config.yaml
d_model: 128
n_experts: 64
d_shared_expert: 0
activation: "swiglu"
normalize_top_k: false
routed_scale: 1.0
tie_embeddings: "early"
optimizer: "soap_variant"
beta1: 0.95
beta2: 0.95
seq_len: 512
Below are experts of layer 10 (counted from 0) of a mixture-of-experts language model. Rows are named gate (a neuron's input weights, with its number), up (a neuron's input weights, with its number) and show model dimensions 0-127. Each number is 500 + 25 x the weight over its row's rms, rounded and kept within 0 to 999. Numbers have three digits each.
Before each expert's rows: a language model's description of what the expert responds to; "mostly gets" lists some tokens that are sent to it at least half of the time. This comes from a sample of Wikipedia text that the model never trained on.

# expert 49
What it handles: Infobox field labels
mostly gets: " Coordinates", " Label", "History", " Candidate", "Scientific", " Website"
gate0:530496543528501493465494523499490512524519517498492465482529518485561516447488500488527465509521523530496487482488516516487466520505459526512495516503506517489535518488503526497509474462497496560447520454495454500487482450486555490480494467472518529489493490504503496513571520530468464461507472504489526518473527495520533501471532513480548517458512520492546484460500511501502483489506
up0:527506490515508487412467497527471496495511508514523518496507498499524506546488505530455514476479483459481520470560531502473505510514514509489505480490477511499479466491488524513498524503516538463487494509531510469501468473492489485475519478511489462504538486497450505513510470565499469521472521522541501457454485507527479485485472523498514526457435498515480478482500496503456457470523

# expert 60
What it handles: Family and population nouns
mostly gets: " family", " father", " children", " married", " mother", " child"
gate2:532546544518499539502507470449519486490490531490512463516535499528481478512493492548492480503523523488537479483475457481484525489526459518457563531520517522479494511500522470524519522519489523476510497524512544535455480460517541521491521505481519524489490482492548470494513485485495526487469514508510500497493519472558506452514498495534534503499503506490480573519508484494515524538515
up2:477467514481467533543485544599498518494514514515519494515462492504507529469513472504536500515484481511497545537519461525512465504513510489491492473517507483507460485537469463459541490517493505530496474487491457517489502506520488487521498489479472518508491486522478491500462459500459498475473445525490507529487499503474514492472553528469491516470489516534471475505477489525505464515453

# expert 63
What it handles: Latin taxonomic endings
mostly gets: "idae", "ensis", "aceae", "atus", "osis", " cells"
gate0:503481542505503524523504481525466458512495524450504509540515465478503555479474490467489524497523519501544507473456514484531499528517496533482506512544495478461483512468494506516472513539471479470543468468487509510502550504465488491545537545486471447508496506521487502540528490515528512506494539524482560482521524527513459544520487496473531487490509486482489515498473529480499501491490
up0:515519469479497492507543459496480527480538502474510490482472494508492503504495503504531455562538517520499516521508500510492473487471437482523504509519508534478505501496490530477491532534473497458461498475511470520533487476541468491493512483448529491478479528478539476463493530507499500516463489509483503470483481499442537508479512486477481478495515515518431500494488494482434465448522

# expert 34
What it handles: Name-internal letter chunks
mostly gets: "ryst", "raz", "ylv", "rug", "leg", "erg"
gate0:523513482476482507522518525509479512496554481483559495455443517547513496507511500512506512495525517460471516521472508513458543483465519496484471514517495513531505504510482497495496484533517528472448487491501513551531450516475521482491494479531500502484460505509512541541488479502536555525489500470474489547464546475507470524498488519469483490506516558486489462488515505480485541483493
up0:453512470489463481530487519520458505539524471457512544442517482462512500506523489545463531509497503468447521505513500555484542524488511534514502531507513534518485474512536497485508498500517491457449476500496494477495469510524472479483489481479505539481496474527479521536502494474528501487489458499484507476472531509471514521480461470494511532508551482493496482502540524507502561489495

# expert 7
What it handles: Sentence-ending periods
mostly gets: ".\"\n\n", "\".\n\n", "\".", ".\"", ".\n\n", ").\n\n"
gate0:516495486524457504530511504421507497515473525429476473470545480486536523511495494526485491491466516482519515504497468526519515522540499513475540507479464469465505538510494511514480524466548486487544489508469515493487494500501494509554472465489492516502478498509513463539488506474532476496473518500547474484510484484517512515470509493480477482489509519512587481486490516552511519487491
up0:486488510477542503479501504584488503481531483567521534532457518513473471488504499477508514510531481518474482495494531472488483483458497477517462505522538536535495475485501487484520471540442517513455519489541490503507501489505508495446538533501500485496516512493500539468512499519469523509528484502467526516498511519483487489520487520507529520515492477488417521521507490454479473516512

# expert 41
What it handles: Event and institution nouns
mostly gets: " Championship", " Cup", " Award", " Festival", " Championships", " Museum"
gate0:484484515460498471486534475543465504491483484502440484492518497482493500516481454520501479483510497533540535497487474506496518521532483569544491490458497522499501513474546510490496497505539487536476511544550476490501507517519487512510487504445450528471456499477489464502463495486510542526492501476514509519500495505463498514483534458523512525532504484532485541513544480443494506522498
up0:527491459487507570503521501471489540514499488491492486480472478509501467515484513523478514487518502462527509522436479502489483526509470508529502487542490467507556479458500546471510489506463538498538544530529517511526510486481509505505474484512452496527481473496530508511497494504508502466525486483485431494514491517523497483513507515485553538464490489463513480510492496552458483453531